Experts of a small language model: 1242M tokens.
Below are experts of layer 5 (counted from 0) of a mixture-of-experts language model. Rows are named router (the router's row for the expert), up (a neuron's input weights, with its number) and show model dimensions 576-639. Each number is 128 + 32 x the weight over its row's rms, rounded and kept within 0 to 255. Numbers have three digits each.
Before each expert's rows: "mostly gets" lists some tokens that are sent to it at least half of the time. This comes from a sample of Wikipedia text that the model never trained on.

# expert 25
mostly gets: "used ", "ated ", "held ", "named ", "released ", "found "
router:147120134138124132185106129086122145170110146171121142168101158129107121164147160107114127049183162101121134069159136104199124157083126081088178145085156111117147157167067157129152145125115120
up0:123115090108155192105128062198132093115123140199112086091122168092145123167121137106112118137105139170133145088125070137175125179138127111152125176127140098118134091128167126092094073151145093
up1:112150125116139080129141086118140105130095102108128153134123127218127120150078216176093170156123093100135122129127103167121045144072068161130140118154161144118111060127101124162166121105137151
up2:052161152154128143112080140127127135109096175111133175207146130114147137111133107114129106144123172105136133162098174108165128165158127127159148124097173141179187182120127148105100139140086084
up3:126083175113165142122055146170144140206148150073194185162146159131156156132101048094111092107116114039136118186112167126178165146123095137085118157135123102127161096064106088155141119122113094
up4:170156101190115120122175126122160141133100151138142122149149100085140106097101138139196150135159109147080113120165105140138084106096120130096125082111131172151151142158101100098177122169094105
up5:109198112119142123137153203093191142149181120110180173155097181134073138089101177085191124075115159157103192126163127076141139122105106131128130205111107077142149089177112127132157139130109092
up6:108091104140115130116094079149099155134127189137085141105145117126144223056156071138156134109159135132144158082120065085052126101126148174095092126105130158106115112161132172141095052124116138
up7:196148143088132153136153100148139093195176137101132117110170124127161121135160151128145146112114140150087141153145118189177153099130124132159144141131090096112127183122120149084094142134113127
up8:102139142093123093108151188158140063098113138101120090134076132109057114106139153139096099112144137189142100163100142145155190106096166114129150095152137137103111108087128095117136185107144185
up9:091150184094145083166150161142143111111151098193145111182148152175068106094205135122106095103198075130108120162165101141116148075125104137171153160155104217094124067087125123097146056143159117
up10:033113120106156108083138158082107209109125160144153137138138123137095137123175066133097139128094117145142126105101134115086177084152201146060161129117116132039188132115148169078125083152109105
up11:101125129104175116146164126115115125091165158157099115184114157151163078151128149080100148127155172135096083117172101115123142140098117185125176173162163143095174111122088150160168128114203102
up12:118132083052159152137126114073112120127032105155143100132118148143127137145107130117113145095200097181103137171120119150133178133125145123149121177108126127107094135137119137137173056152135106
up13:129146126081168137141111113064149110136127134137158156149108107156193125179078118140091097079228158092102193103145181125137112118128087125164093107140135152116140141120111081140170099139163144
up14:109146150024105085138179088093078099147048165115139122156188103129141128099148165084138193123152133118087074167112112153160107155150174129133133150074115146153111170109100138123150183159180131
up15:101075132064155131159105113118188092129124156129149095133128178151114168144137152138168150133184105082082144104121172107154133151157106134118117131114117109078127109164146105110068158109152135
up16:157119115035120142165109111139139216141105147174132191066149105128122168124054119102123177036136161050151062100112112099174145147055140140128113124210113107095068102140109136168126129091080159
up17:167061101157123100171109087155098122081085159131055143167103084084138143117063089176124142111178139155187111114069092057043114061144149138131078118141157148089091131080127128101114055109149136
up18:136138063130158065083205147064112121171141134101176102122147180098104195113077136137113111102127137132126125180139142096151183165124079123165093136098125140102117138072176112085086109159108087
up19:108145124120143123125197139149114089150073109082164140144158117123146151204132180134177124155106173146118121158118121135127138134152078168110118110167088148098102121100136096124074095134104160
up20:138101082078095128159033146141121080156021145108064153133123086129114135147135114153101144184163101084148122109126162143186179095101125087152119169138174144118141157140166150097169109144127158
up21:105121128119166100148123080108136182131143131200195176095091090132155193127159174090111218130126091128111160087145095126188133155096124146122113118098139190055123097076145168151063085109135119
up22:116140140156118126132150151107104161043147107110115168158102107130143124169131169096137175137148200185075116101171170175160150167129148166131167149102145152175116099143096122147087150128171156
up23:144134141108110098112075121089144101072120103107149148114101166115094142168126123156126166184188111114136101129143172134150130103169090082144144187142137168159139120098089105139164128100187112
up24:153149162049161126132130089155161113096123100120112104192109135139113132157151162091156151078108069145138104108084115142164124090111137201165117035166051093095164133138129081159142111168129127
up25:055143173088150135103132067169105100162141201117117141139125112121151139117160135145103159121182117101116040091123141099075192141124122154080126123102179140120202143104130168160153119122159113
up26:127152119117109103120159116072119105096117109102108171167122157094107132130046167161132070144126148088163108108067173149071123091151095116189062128129112105135178187059138114089151102111116154
up27:110138119117141118143182085135174116100147148122149112057158109080125119099121142087136061135100142135151179076099116124107124094114185133110129115066112182097116088180157125108130147097117145
up28:130148156144125095136120162118106164098114153089126179149090096056118134132209095088116099066117137121185132139167127124135132136118127090129103079109162162111160184093132102086173106113136129
up29:095124121083162106134143195106113134139097163185087142134204131146165109136148161178157132159183156181164142115113108165138120091076114135144144119117138168087150086134108140170121081175188131
up30:109106152183084120116122128113116082069113121130119127127077135111145115113141127190135165126161035115124076048137100130145100104097100094174128149091085152118137120139153123109190127150162130
up31:160128112125122118151137080078138180129104036111156117127094142050095131095096193117156110123183127155074088074119103126111098125062086121081129104111153194147170142114156140095112156095174095
up32:143153130153136133146161168092109084083073165127144154199096117160150148171110160147145093175090147081170117144143210100146112137179123114142096170118174168128107149149115103120104163148139128
up33:080081164154134178109144200158132034161126144137160140141104158168123140137140162148108135077154118166116139186056146144138127147146113097204190115134115048100099120164116156140151117176099113
up34:081157134131132123073076061099126157082126175174130095140149128122133134152160150133126105113125140180148128153118100086100093126119145151133080158124030094090169124135138139105083064149135127
up35:144128170184077079120123120156132111156157111105159167108155135115148206079182116122110152167120138106146088154128140115161136122172118099139133136137141104151145143179128143163163105155127068
up36:209091133098124114104179097147144061100124105105147091106092151149172157102114140125119114160142099171115135169116138183131180102140135103137110119155098140119125115059189090105177087146124179
up37:146191091133148100154158123150174154073158124122181116062109147129128157155146142125163121073077137175103154126144100103160155087111143136115185092102119117122106072217112098156093161148121101
up38:158098095126120151142101074137149135127140133122161101139129088158127163125162210134141123109135141139207102131126119098161101168113084130069108085175159117124151119125159103108067144143118140
up39:115087100081100137131130066115172138137164131110114157104109176130124124180145110209167126130132084092110083088131153066143119096175177146147133090078062150146162166172138112137158097125063135
up40:158115150101176095159110129112121105162100132099155118116143124092135133117067130133157134109169108142116142128116112123122107176140116156131077160153124007131135103167155147107147104118167135
up41:127109118116145074104132195095060105112115141085085104131105099121118123157151122111099161104159132108182092135107112166128147111108103149165138138092134126139179142118076140177152122103168137
up42:100086147192132126118140119148176149163107093080170133088121166112141123045118134114123105162140071108141142161146163142145141140157153128067111121162090083165150100110165073125203066130054111
up43:075121076175157096142156092131183108121165136176089108109099170125161133123110124163198128132127124142160099108102143070084087128138111136178175076186101077086167131118136171128105081111119151
up44:105203134135181140096149149132138131139144111104146167138098112120083135085113082081170139114094132133136079122136149087091140144136107141147143154085123101162155080170128088149112177132124112
up45:169108115135167118148145140111160045117000133143126102091106104098138145095103164109145139085117129115128137140115110145143147186174154084148159151136120160096128108125145115128115101146104128
up46:179160150183143092139138127148091132168106122078140175139176128129149112188108150160151127091127098167095128118147079116099086159110101132165142130121114157091084085168083115159189082120080102
up47:071150156134167177123104090153084079103135138105186070122147129185128128217120122147152124097118147075058148116077143148125110125122131137157131121099094093113196148110151141114095092114128100
up48:124145111166148175127133149203114114093072105138112121091177084124169153137124129132146114142095172120175118119167113153166143127111161097143156070133129139117150113154134167120149070112122141
up49:122169140140108120145142108184105102183112179194134122081149126132117122097202123135165167138100190144096150157151143157145100121127120115198162083119123104150119083119157169116117114155145120
up50:139092120116094128082089072123130060087191156118112083133117096105101110180163164150115061155162133128162107159072144121121137130150151088069108148166134133100155200109097118090081124132141083
up51:143107155047141092158123181131126116108195143163106146177106116104163122181109147156143099115177119093069086121095153116149151096147117090096153194089139145105113132094128124097165095101177091
up52:064161114168119100121096162169096136182116192185108186162144123088126185079135112132113102135095147130195105120108150095082196151126136075108183140104137080073162183166110116137112147129127071
up53:107155108158077083086106058139139095121129099040142166129102085082115152098123090188094132186124105060177112126103116054144230152136126089118151139159133142129122189122167097102105139122156108
up54:116117163111161103104106078116148153168094073097130149169135082056131181136112115141137126068101090114117091078109180121123145088130128150075138152127148147077116194092126104082168109147167112
up55:171104164114112098132119080098075150140152100182070106139088144159134105158121102094147116115149095144134127151096166086095144083129114137126162178182148149152143167083126153117130149105159118
up56:087117172141175102148111111143095111100172139109155117119159116118142157104119101093131131150178061107096134154168124171147146123094147134190107172090093150138183126142099160170156140174170079
up57:151128158168157132164137136104174096153039131119135143146162156087137155102094125120145094045073126145106107083060156175037053076122115133091066162122136101106129140087112045148145105184151135
up58:182124173116121142106123152142148086165106080150191171105079162070123101126063149092153150088124102136087166091111167119116126110092147078117139172115082094126165180100091133119144156121124095
up59:065107108101118130134193148122127110114058148087095177123146153174121135177109130120155192172107113052126106110113166101112112101115104175148150192126087150090153109075124106160171114122147082
up60:159145158117101068097106080158144130149131147147108162139162157080122165151134146098091180141122188132065094129098093164113145142148096093113104114150082112124172208085158117123122066148117087
up61:078141134118091124107081120141094090140087154100116194186136160143108146168139123159158111122124115106142171139043131093138150192107127130149156149125111114068182135113144080107175130127084105
up62:092174154135113121148130140116129135092133113150144098142130112074119199155083195153164155135092093179162115114118092176127104107127128107122097148123098141106133101176105139111116140118149104
up63:112124135133117121132137158129186110131154170131127186161092107096153160093171089112101149121133173151150150154100134164117123151106094125123097087141163088139154127161107122143086096105128120
up64:119103110143089098076094066117158150145124131028150193121060142111109130128126100203107136164147109080139120155108148074105136168154135098147094196137149129138132176217162081116091137088128107
up65:059127145143124099117109119167096094140098102153136157137140142141171141156126143116085091131104148095116125101120121088091160158169148151101181097151127127108177162120078129153168128104108131
up66:118098114097122104181119169156134124134105163100134119138140084126115121126179146183151126108070176110121140141116165153066085123148118068112083103159141131125128174034109146111121065132167135

# expert 15
mostly gets: "14 ", "24 ", "25 ", "000 ", "4 ", "15 "
router:147078112155158186118094104061128169097124147126105155119071126141092161142179101111087096102165150098135197067132171126121131157086151126141139137070174148154147158127157174128162101121102116
up0:136131120159124130197124158095156081117164150065092159130142178123183126129114093124124094164163127073138154125076104133112163117138158141116098028168133116139131106107141070081115164110089144
up1:163156118103138103097118134124150139092076152147126064173190113106127080133161170079111115044149177165089140132090049101159132111157111144074140164115131155098112116184149111133082134163105080
up2:115121124158163092114124138133115107111136093134113147168183150137178147130102121154120054163202093155142146095130087094139148119120104164149132118140106220155144070119161076112080101197154095
up3:110091105075110107153172152152162144161119074155100071095122128130123106105150110156132152079114120181074142154172084126137085141087097088094131089102148115097071115166081185187115117080193162
up4:094142139135116139086073156090142138182128081132139196146151178167143130120106083130114055206116121088111160123155146131115116091122127151101137143185133075151102146169124059093137135116104080
up5:146161146146055150154115117176120130173099071128166155134088075156151129145118162142150082116112120065174106123092182175131120148138103073124145090206101007129178163106124098114090159148141146
up6:154086117120089148147104204146119098123094106164115123128115189124138113139089102149107144142176102119128153114115143132143106133164113105160129128136161136077141080108127187130152165155136129
up7:181124088156130102067162093089140133107132123114081056144151129120155128111153109145114132154138129137147127144121146122152095149114170126127155113137113102172115081161154127087120155116120140
up8:125134154115160072147189147135123125049147075162132085135130168157191099130170131140104170098140110202110112130136065137125125116186166098139159075122193118133187126076132164163069130162173128
up9:133105115103105152157126156155135118128123105151080164130181156131142130121134081221143082103126085106128081038154100143091129121095120094106142073121098157172118127125136145135086124113143136
up10:092114170138152065115128146128130132159109136133194134107114155182120124127133094118134080157142124178117132127088181171171157154141097073126100086187130130049218138157113117128182107101179141
up11:137108180163083096129073140102131104160162132096111190132118165120146125109103054138135105176177111040186138118082167147124115101157099110159086116124121123137155140068151108098103141153085090
up12:105096128098134184198127094179152105131116127128108154125152078053125147123100148092137133131093159177097051107160106169115206086089149096101104134180173185090068139161065101151150112156152140
up13:089093082111170083148064133188120137155143105156119140101093173120097126137170067101105132093118105075138149119138104105142139139119095107171117123089207133112245106082156163091089125072107094
up14:086111145140151127105160140135101170110116156147130070167145084071157136150127083142122122121105107128083126159106139142163164091159182147121147072112099098163102096087096169187164146109099144
up15:095114142144159150073116088144143118141113148112151103148139169131174142124117088151137122129131157155125124149080138106082167101149140148104079120079113208105057127143152152105167096157042111
up16:173175092143118137187156159100117111123130134159137158095157112149128143167122130121136120121099156099152137140144109187154126082104076120157133118108133137120153089167161143196104116100154100
up17:125126103153103117123175080105110133149107179105134120103093139156145160137182117123169104152148140132125208114165163091172137137170127143117096102123152241138089133157126159145151090168137154
up18:124153185095117119164130097139127126183151173162121145144117073109146124099126110151083074145181131113107118113065125088046131145086092148153083080090193159112148207120172078117117139075139136
up19:093142136125162115107090122125111140177112150125188108149134163149105157119145079156117128164122134124143113169131104137123116102106130149150160069165063220126129106114133093103166117080103102
up20:094161156142103144158099092087128176146143102139178153178122164184155146108114060148149126140099149069102125113138146113113100128139111161146127057130128111162107179160099137081147101180118120
up21:102087105119154115090131113095101118179109088132139119137132105095149160110115082158153083153122094126113060113093129117089147094061136106156078090159117208118149147108150117114195146033086119
up22:154101120129111105090116145161140225137130107117096176067138094099086157141133095130082129198154150137162136130171129120218127104090084153168124139170119099198127137158113140105119104140185140
up23:156127146120123121092144082107168147082155102109147140174151169143130127159111178105103070125131142167174169151109131174142162141140134168113172139157139115188179138149165139135129105095136109
up24:157121136124142153146124161147132164187089129178147125107120174105133154108085084096124098159119146035121116143173141140208179120095139115138122153099140126139092113123116092160157123143138123
up25:122151073109095131132063084120129217194070092109157157125124111089112137136135185151133168134103087126169111150096102140127107088089142132114134168170142071193096164125164158085112155074138091
up26:145134089112172157115138129096151159135123143163099095107097131129169094144128118137142126160095138097140163131127108135096123134164143096123122144098098152157068163152134111155174119126107164
up27:101142094097084129174154147077130103110150095133133150192170154133168132077117090095174039100149117169093091157132120138115094137127116134128126135098124135119174132136127141093125077128120100
up28:152129164100123106132106137136133121141119177095165115127137178196134126125140102068150129139120108097127185141141104125144184149133106115152151111103158175042135143105051103143110105171163119
up29:123091144143096144136096123148157196080102118104088129130178112137145154083127144156141164071092135089123065060123121169071098113087102128101094174144149149135132211169146147150123093091114120
up30:133147177083106171075166119153122070141094147131135025154174120071130158136103090172147123200084125179078122168074189148132129148162128117147166081132179139126143144069167047107126174097079136
up31:064139216101110123122104045146117149140111101081116171103135108098200142083116086137109112115174133120125140131137091133098119149138102180092165097107063123179120122190125081089100145127073112
up32:133111100111043164113106036137090176095115123129140139088084098114065131124141156194093114118147130187130122159090148156110170152110090141165140059160088093175160124145163160154143129122200137
up33:089096145099117137139161138130158182086119143161046137096153132098142119137125158144122100140156072200129172100148113092136116148125099159109125125114127232088163165136103111074116130155154159
up34:112092108180119116139102174087167152073115118190139146108138171145174150121161109177120121113151107129125134059118108128120145137113127094125122143145143116110113114164180148127090125155140111
up35:102148128118095132157121060135153130153149159129129066151139067131172162153159091160119080110100108063128123125129141190103141103131126123115162048094083175116140139038118122112113092161082123
up36:090120158115170083211099155111134132163128209098139130122156116192108118117132125123111081167069146046074095119147157130107166097157067174120064133147091110140150124176078096154145120173122105
up37:058077132110176141113109076100145164134113138118121085124039090091187151140114097134119067138119093088127109141062136151077161124122160137125084064131123180136111103115148110117155145082098128
up38:137077124128149119168134155132116070153111109081135187160170166187139133123117081132125124127111167099147114109119156118172215138129131062142117050142133021056095130124131131160101079091143151
up39:134142115191157156134080097169158164149138087097114127138179139153127162093114125132153117079052138157116073074146149090173153094133175122094198120117083132170166142126155159123119096126144110
up40:175131121118123141117162098126132109147175106124103102157073141128140125094152143111118119096147146166103108172120124108164191137144132123159152102132170112124152083222101132084092116184202112
up41:113128193160136078118114103138148188151098118118159151110040157120125146116131077093123072111113088149092172124123165125112118101172107146115138121117138184166173081176154127172131140134090069
up42:150149106154170135189097185105109124171124128085145151106126179106151164095137124108156116111080126077143134116155185138159093136094104134143087160159105158138241110098101161120126116141126127
up43:081174114147132123139101130086182106140118139115118149146143093096180139092116156093086089122135123162111122085144102156163200076156141103069165086118162092094166144156101159105120082188099077
up44:115112145134154096105095157144209189157127106112151120140096113106132150111118060109137112119093152117135093156087125118149119152164103114120110126148188123109094090098130166143135173087134159
up45:104100099085100124084061096143120104159159150170124092089153125083144184129142106214095096176125096132093093079097161108098158091104119123108147131146063156195166093145071135122148112152183149
up46:085071199169108078105128105122145167135126121075140127154142083096114150075126139122150110150066210159059084151071096111103167104142073121148075110162136173156175110118079159087075123102119135
up47:043141149071107131092090105156130123125113144115131156083156144072152161088153103126123142171122070123150163148128164161113146111191115179111137097101005178169128172145135088142119138133075101
up48:134169093102109169156129170115112111143104150123137140159155082172138100139114130167087112123172121152153138129134075126085128088141152084093087118136091124154086142142116140128125121126134142
up49:174122139172129088084130141187120109115110178118141098123135134128136132122153076153151094120118118123120122114123104128143155090157181120133103179119119201160130136117129104108075126165087116
up50:158159112123095165074175077119124158116141120135101166107205132115127125107127150178147117076166113164063100089131119152159121142111145159113112081111126112155164166219164123121123147130085119
up51:106107130120177148102112041123140058151165109089107129118169145128176179133105077128164034187094155131117162108112127111076154154098173143132121121132207164086144118134117103117140100115117143
up52:144113043152137116106131110074116158119114171095087161185142085123125172164150015104104137152151152068107101093144184152107128120141157150124087148166177130142120138149137153128127131168054119
up53:130150115071131125094102105182125097199142096173119083098131109129136152085149091105166152149103121118082123113106101089177177143178196140178137111154124136082134137138141175136095117178117118
up54:171121153137113071097104121163146154130112146144176136101142089137122155068152109105170062139136108163148107153133068156121072124148135152116067110151095153091157081168122130074119140179138125
up55:154162125151105142128089079140160189163127127120140093121100130145133119143144096152129160104137130122185100129126094119084118143093143078122094130145164057167120151114164139095078141136111096
up56:168145158136097140083147100193136139072101136128094145098124163140112115107120111150117126141093133092135140073106127106106143139160164119133161128107172131118203116110176135077133147120075156
up57:142106110172096066081168144100135136122065118092104125108073132134102087130138124133085113075073076126112103110069141144176140129131168131140110115145119087109152107165199149146126101085083084
up58:111134099177181143163098137125094150146142140134125105161135075132120129164136121140092144127148147091177168166084122111095146125129074133122123105108164088141125085148185160151147132166119128
up59:113136122129136135115099110161124190086131138191163081126127106151130133107158087154102132120121090189120140196111095158128153170144126097155154110180154081094137122118151111040078086092206129
up60:134136149170120114171077139093121074175182156097160124137125156125125101171126078127104104153117108000160182157106182116148145119175046092113049161140109113104177102051145123127103135094163125
up61:100145069105153117126133089132152237140107086095126136110077094119131132131141124143108149167166116111137125174099152120062096159068109165131083112135125075189111145129224155076055134085097121
up62:089109130144147140095099132132130141130122231119087067115150182168084101141093118175096115118090105167134181118130110124043110085162121147146116123124117183136133084135181155106165147104115140
up63:104122110072140142137064130153180179153099167183117121135239084104138166160104110137140160119083137078108125135112109081131123123184135160115154185144094116175072149148136125146114098154169109
up64:129088101155115138080095165143136148161107175090070184156180146096106070183113119142106114184147151113154117112181189127128149133116140142135143099157135130167123150106135132195148107164119130
up65:134092096122131140124124142114113197105110093206139080100119103101116116114133157106105121108167112163118122152129132164161114113144169088147174144156192171119096106119150159130126124088111161
up66:077103146069141075111121080095137150135164105086165176099137132164134149141126083091134133188089134079110119088089142105064169127126064146118162091158171101114126147157086098111150105112081141

# expert 12
mostly gets: "Born", "Coordinates", "|---|---|---|---|", "Genus", "|---|---|---|---|---|---|", "Website"
router:137178136174147150076092105110112140153089138151142134168133118091107130053122077124092089113156108103161128080118107092105121098121167102109132214064128182139171171133130117158183170161079056
up0:135119140082123106165130090154092127155186136095106114126158119084236162119087027180110141045162082042131122065051141182078141140134126163151123123098141131160131161162106083175158127186093118
up1:120174135186150100062153168111126145090100095131145077147074126068038149059180123163135136107184069171114125164138107108106104127044138133183108154086131138119176086101093091140202142076154090
up2:134120138119145139101116121154100101123065128149107116130156080152113152107147169094141077165114118162127183088131138183103189117128133155173151125172128086099087103147074056175106167094122046
up3:152126099064115183097133137139163122121072146142139130111167064110144147055109140183106107132106179174134139165148061071133075147160116162123132167159138143168125111114176144124132111125144121
up4:124164131094143085072131117191107150112100160115129078171133078150098161135134168145114114117140187140161141176050091093142204110098130176150063117118119126231119085123115143111112144120129131
up5:160161109108179188125085141100126155138091168134136093143168067095083136143137182135130113123163143177146153179118122092139147135150167153110119134092137146112116114041125140167130134127168188
up6:126152133102146157181119206128121092114179147121160156164165105149118135179074202131150142174142130138113103152152134146105122122111116100143147130167089141091085149175100112140158114186086145
up7:163120179052079184104135124110122151080145177097083152162072157126097165102163167163169080122064100166157154123104130131095112088161085158121145137215132057088149132086103090053105133152108152
up8:120089060152097131182100121079114102184110158136139084092141147159095131116123089170132198151166149059123106119044106134115142105170113177100149154086107104148148106114106152108155128117148146
up9:095191118132176073162106141081117152097187153128108066103155095118163113156112104125140137066121118085121128087142160190109179094088159161162180138114102092125121088143125154144155122144089094
up10:022150164135133145117132161156130116186066136097077093146109115124089140090144127108170097126140120146123108152094109093130124099119169140153131153145118081106100084130075114151155206096132160
up11:110121183117141151104134113125129120134137111132171151106117156112110101110131129177129126137116093166174140169152139092128081125119158128091106128149144106153068185070134100091159118094100079
up12:149177159073139101116132139175129090087078121111209113119139135165196074176144176150156152146092132099135129126106118145126181053154124135144129150091129087116107154104079110173103163130138102
up13:152103155136066147120167121129120110132125163162054131111102140135097130130092160168138142121087096103166149089112081085123087161138160185113137171191129154165137153102111161177154123069065135
up14:114136107059083162141103112148190167093061112100159114127137133129130150057155071159124034109139107163121122099153096155160152136154110161138170139139117109136123147111133076110137162088136127
up15:129154159080126086083104183147069085115135129143110108120150088135107121180105048142084137156167096116135122107077074159153128112119090085143040116110136143126140131164133117123118095117152116
up16:102110133197099148074166125092106163076131127098171149159105087089093074167084163109080108073136191125119125113114063101117137106137121147089121123129099124139079153076164107178141120055087159
up17:117140161125060108119136144095118142146116186116056117066142082132147097118140066117090137128161112154116162138129050113135209126125148118083161129109109104125117135108145132100159087116131161
up18:091105135081138120181194142101185071149119093147124141096142144124095159119196126162168162159171139133117107112076187129152068108088082119204144154055132126106114140118144131135126102113129114
up19:100083146120167087178124088122170160176144146055141114067105122113150149117146073164117134147191111106127080160124074147095138151129122153166156186114127122084114115164103091097094040110091091
up20:090190115109107200086177107133185158172205103087099073158128147151129144155119154122155119122156095152143113089130118087175169095145126153142154088120120203152078096161113120152137082133153100
up21:102109159143130129134171159150140099116119097142152092027166157110164164112137110109142168124077154132180123155107148147087154097099173139112057113138157125110111103149163131117071131142093193
up22:108101139127134148098122085120158100160117159116119200145116113091143157100142127126070118084093121060067178140149038086134130077097108194153159137153146158093112174097144130111181158138113111
up23:134148121073145091093188124145124151160102131092121067085164102131115175004110099094125121113096131122145087151117155100121173118045133128105149078176131147236097148150098140136186116090162202
up24:088114096099134099198149150123144090109125157094096082127121191147159067149117137155198140137133117169131119168164124113100081081148122112142149144091104120161070107071117097052143080154128083
up25:117141159127098166119188089168146086150181124162124121157129134141174157154157141116105146125102102073132094107045146127139163130146129118159092092151127169127155170176171139129056114196124091
up26:127115130088145143064144106107108158114081162129185109060139125154188127108093104151116145124130126124160139123034158160100095111184219158146137083118135103163112096138092108169127102150080117
up27:136126156107116137112126108148189111118082107064159167142147071134106080066155153157127128124164080163157108126123092112114127133130080108088073138094130087148078170109126104075112104047134133
up28:124179159115111176144091130101126063145117120128140116159122117130078123149107109143143057130108116115116058125134152103088165133194164067094080115088150109105156107130117151131091132082101116
up29:096151149125094152097124114172106090117123185077098095141139121150153147131134069165138137175099102114152112146022130128096151086112156146196181071186101085159135185110055110139048196153102164
up30:089077173111146142150130101133130167135169145116073070089185076088148133131181158125112105174134098064115165113103118106147147126093182232170098147181098133156153142105068080071159099170144164
up31:065090130132144130133102105096125179089155175102136163137154144135121175160106093135117145166132129137140122163147117080139145150224119167104164171088106113069108137152091110052132087117117082
up32:069140167092094092092088097153127077152123100125118102185127165147147156099141148169144120132103063122158128158081141113092170099107121132137160142087112085087129255147152111110141156092115031
up33:061173135121120141133150122140148114145162069112080107179117140116111132173198158177115118144144117111163104091132108134107131098093126118159101160109144091160166212167114103113105102131099193
up34:094174188142105136067096066134099123068127124110099088141156148175078116077129118136127099173103090071143164106102144133170177076105189173069097150176152103077100099067146112117141100152065121
up35:111171144106121115100151114127124140181152136131131129127101060127155160157116102088157085144093134186122107110089049157109158123102101163152094153120102119152137029110154129160151128142092107
up36:118138124133089053111132120130109104176056167114079136129124095138100138155106097168103109112122129150095123060111169135180073137097186105094076116089135142157148186130091091126149149176145071
up37:142127173108165208119136093098125126099148122076118136182175097105108138191123142139144119131085136142126126172072098076156136107095077150157125084209119120197109109089166127125062097124152172
up38:117115118101182188097182103133138128152077098090142161043108086108186132103160152120162164125131135090124121142135128103147127139139154137172142089151090145144117063134125110139119086167126136
up39:096132163140103105084117113171102109172095134092195107128192154121044125133145211139154112153134146115139106172097146116123136124126119173112136185144123136160096151140123130188170138100085053
up40:114112151158107110148136149164095154070170132133017126110122135141090133173117085170117155180102084159143056096171105155136096072152158104092064151134159141117138081079101158099108131143152154
up41:105124137142144137119128140067088150087143189074153112134161081184143118107053103147099171086160109092086164148144142130115111121155174195162109152129129107129150089050138113152112121112153191
up42:107119154141180192119078167165161093089163101146136061074094102114108132139130115149124224151068160080145153087102140065095156087210167146103140152161125119109109138119115095121193082133154105
up43:153130128149119138112178093168161133126137109093140121083159100171084168140169087166176085168104085155098124150131190095093145104104127208168188074092093155168111152179117100159147130085083147
up44:098120162127167141121170125121105139143148108092182158119123151121115146147146152212171126096128115125127119162140143037201110104170165096097125080158092135100128098164131133080151123128120127
up45:113133179098135062120122114138162121151145091160209158062054132109117121155135144083138165149091058168119045195107103127110181132137117181107145128143148123131159119115122114144125072115103106
up46:070132154120124182149127146134146155100179153127158116119138116129190101115131126103092136112118092117136112152143105127146150143110124156140132116150141079112155095144101135177103118118145093
up47:158129139149111111099126125112107200072059150117085171066114069093164176176142121079135137090095144146127128156171167118123089100159164141114184125129115118155140123177131148105095126170072118
up48:132165136125111186054141078154126102151113115126138172142156102085087123165174129101151148080133080141136133102115086108115142108121120125127135109127163158100138095122134120089166155164110170
up49:116146180116112117149119139128140109115091072121143166095120119155126169068099118111153180154110129095142145074180142115158099021114131203118144109154069160098155059152097136164129105114117088
up50:086095163127109166106161156141084100082091088127083140055115081099113089180180138213137191151133150159140132137083125106084091109149141102115113139125129148102124168134163100088174142157106149
up51:127148120128130098127135133148090102103110139154152070117134154116129118172094067130083142075136158089124148079059091083096179116145139106132126125089121124140165115132090151184162096124151062
up52:121202144148138096146169083113096133121164167127060103135150097121144153188133173108098081121084116195095152154115158070129162108169143199130119097125127118100133073144115156172169198098133175
up53:078188166070126126106063107176140139095118137122151130149128119148114135082113143135061109162098100140112126162141123120073173102137115168081185152142084089084112139123136121127113152082124099
up54:118118186199085062101156107118136143117181098136152129118123115088117181155131097136135115120130091066169109163127094104142152118171085105041125166172142177131198199088127110090114057184109178
up55:173140052160109120111100151108088094111110171168088063133092076080096106158109062098124103074114085117108137144121105142151107090148132107110166086137154136160079064100180165126151161147138114
up56:140146123072176164130117131149143115096096115136139120098151107089137150120128138136163111124126126134158133094101179157140138078103160153087147127108080107132122145141158129092096158149092112
up57:082190127137176101179100088149139120073109134102154155132125087125087163089159074167156149138126139107086122139071082150126151097100054160146059170109100108156115067108136101135092088135128091
up58:119192164135147155100120090132177142123147100115116118143123136109147135132093142145155201077074116073088116159091113136149167136139101152138138068176090129183170112111146059141147078209142131
up59:117134126130214124158109146095070062141138092124078082133132139101118128069166135145149118145103121099135118124106147132172131116132169139120101109106131076094088148114209107214068093102111147
up60:151142112189164110172144093074136141068167105123157119142142139088133122097103164103199169150142145117107130111139156145127074141124138123105110140154098158108101093058163101140146132152084170
up61:110206155052126087051087139159120094126129154127098111178086102124139123094102149100133129129123076130109124122030166117101175090129186134115110129116125130216160081131114120129165123134139064
up62:140116119103085101070128117132128098140160173141103171143147082102130171095158120178126138089116078140154146171155120127145140136161113148132122138188156169169155126086183089083120108123161087
up63:122172084166150147129157168131135126125169135082056133127120122092152099135104107114138147095143128099070153125128062123056083094162149125117087115097102147120101174116090113146064107175092160
up64:139148120089189132140165090140112171124183152104092082081178128106168145145167158143176135119131164128140126161113085121068149132127088146167092115152094146145105045195127075139133094157100132
up65:166130130127129147216138096157161161147132150105110128142100168100101211156136065109167099118090128140114128080152161162127157065060115141182089100142090155141103147164094116138166131148113136
up66:102142155133110120114131078142134172156112122089185185146158159175119143096046098137118138131176131134154106127108129163143166113166095152091114137120126148161150089092099104085166119127109162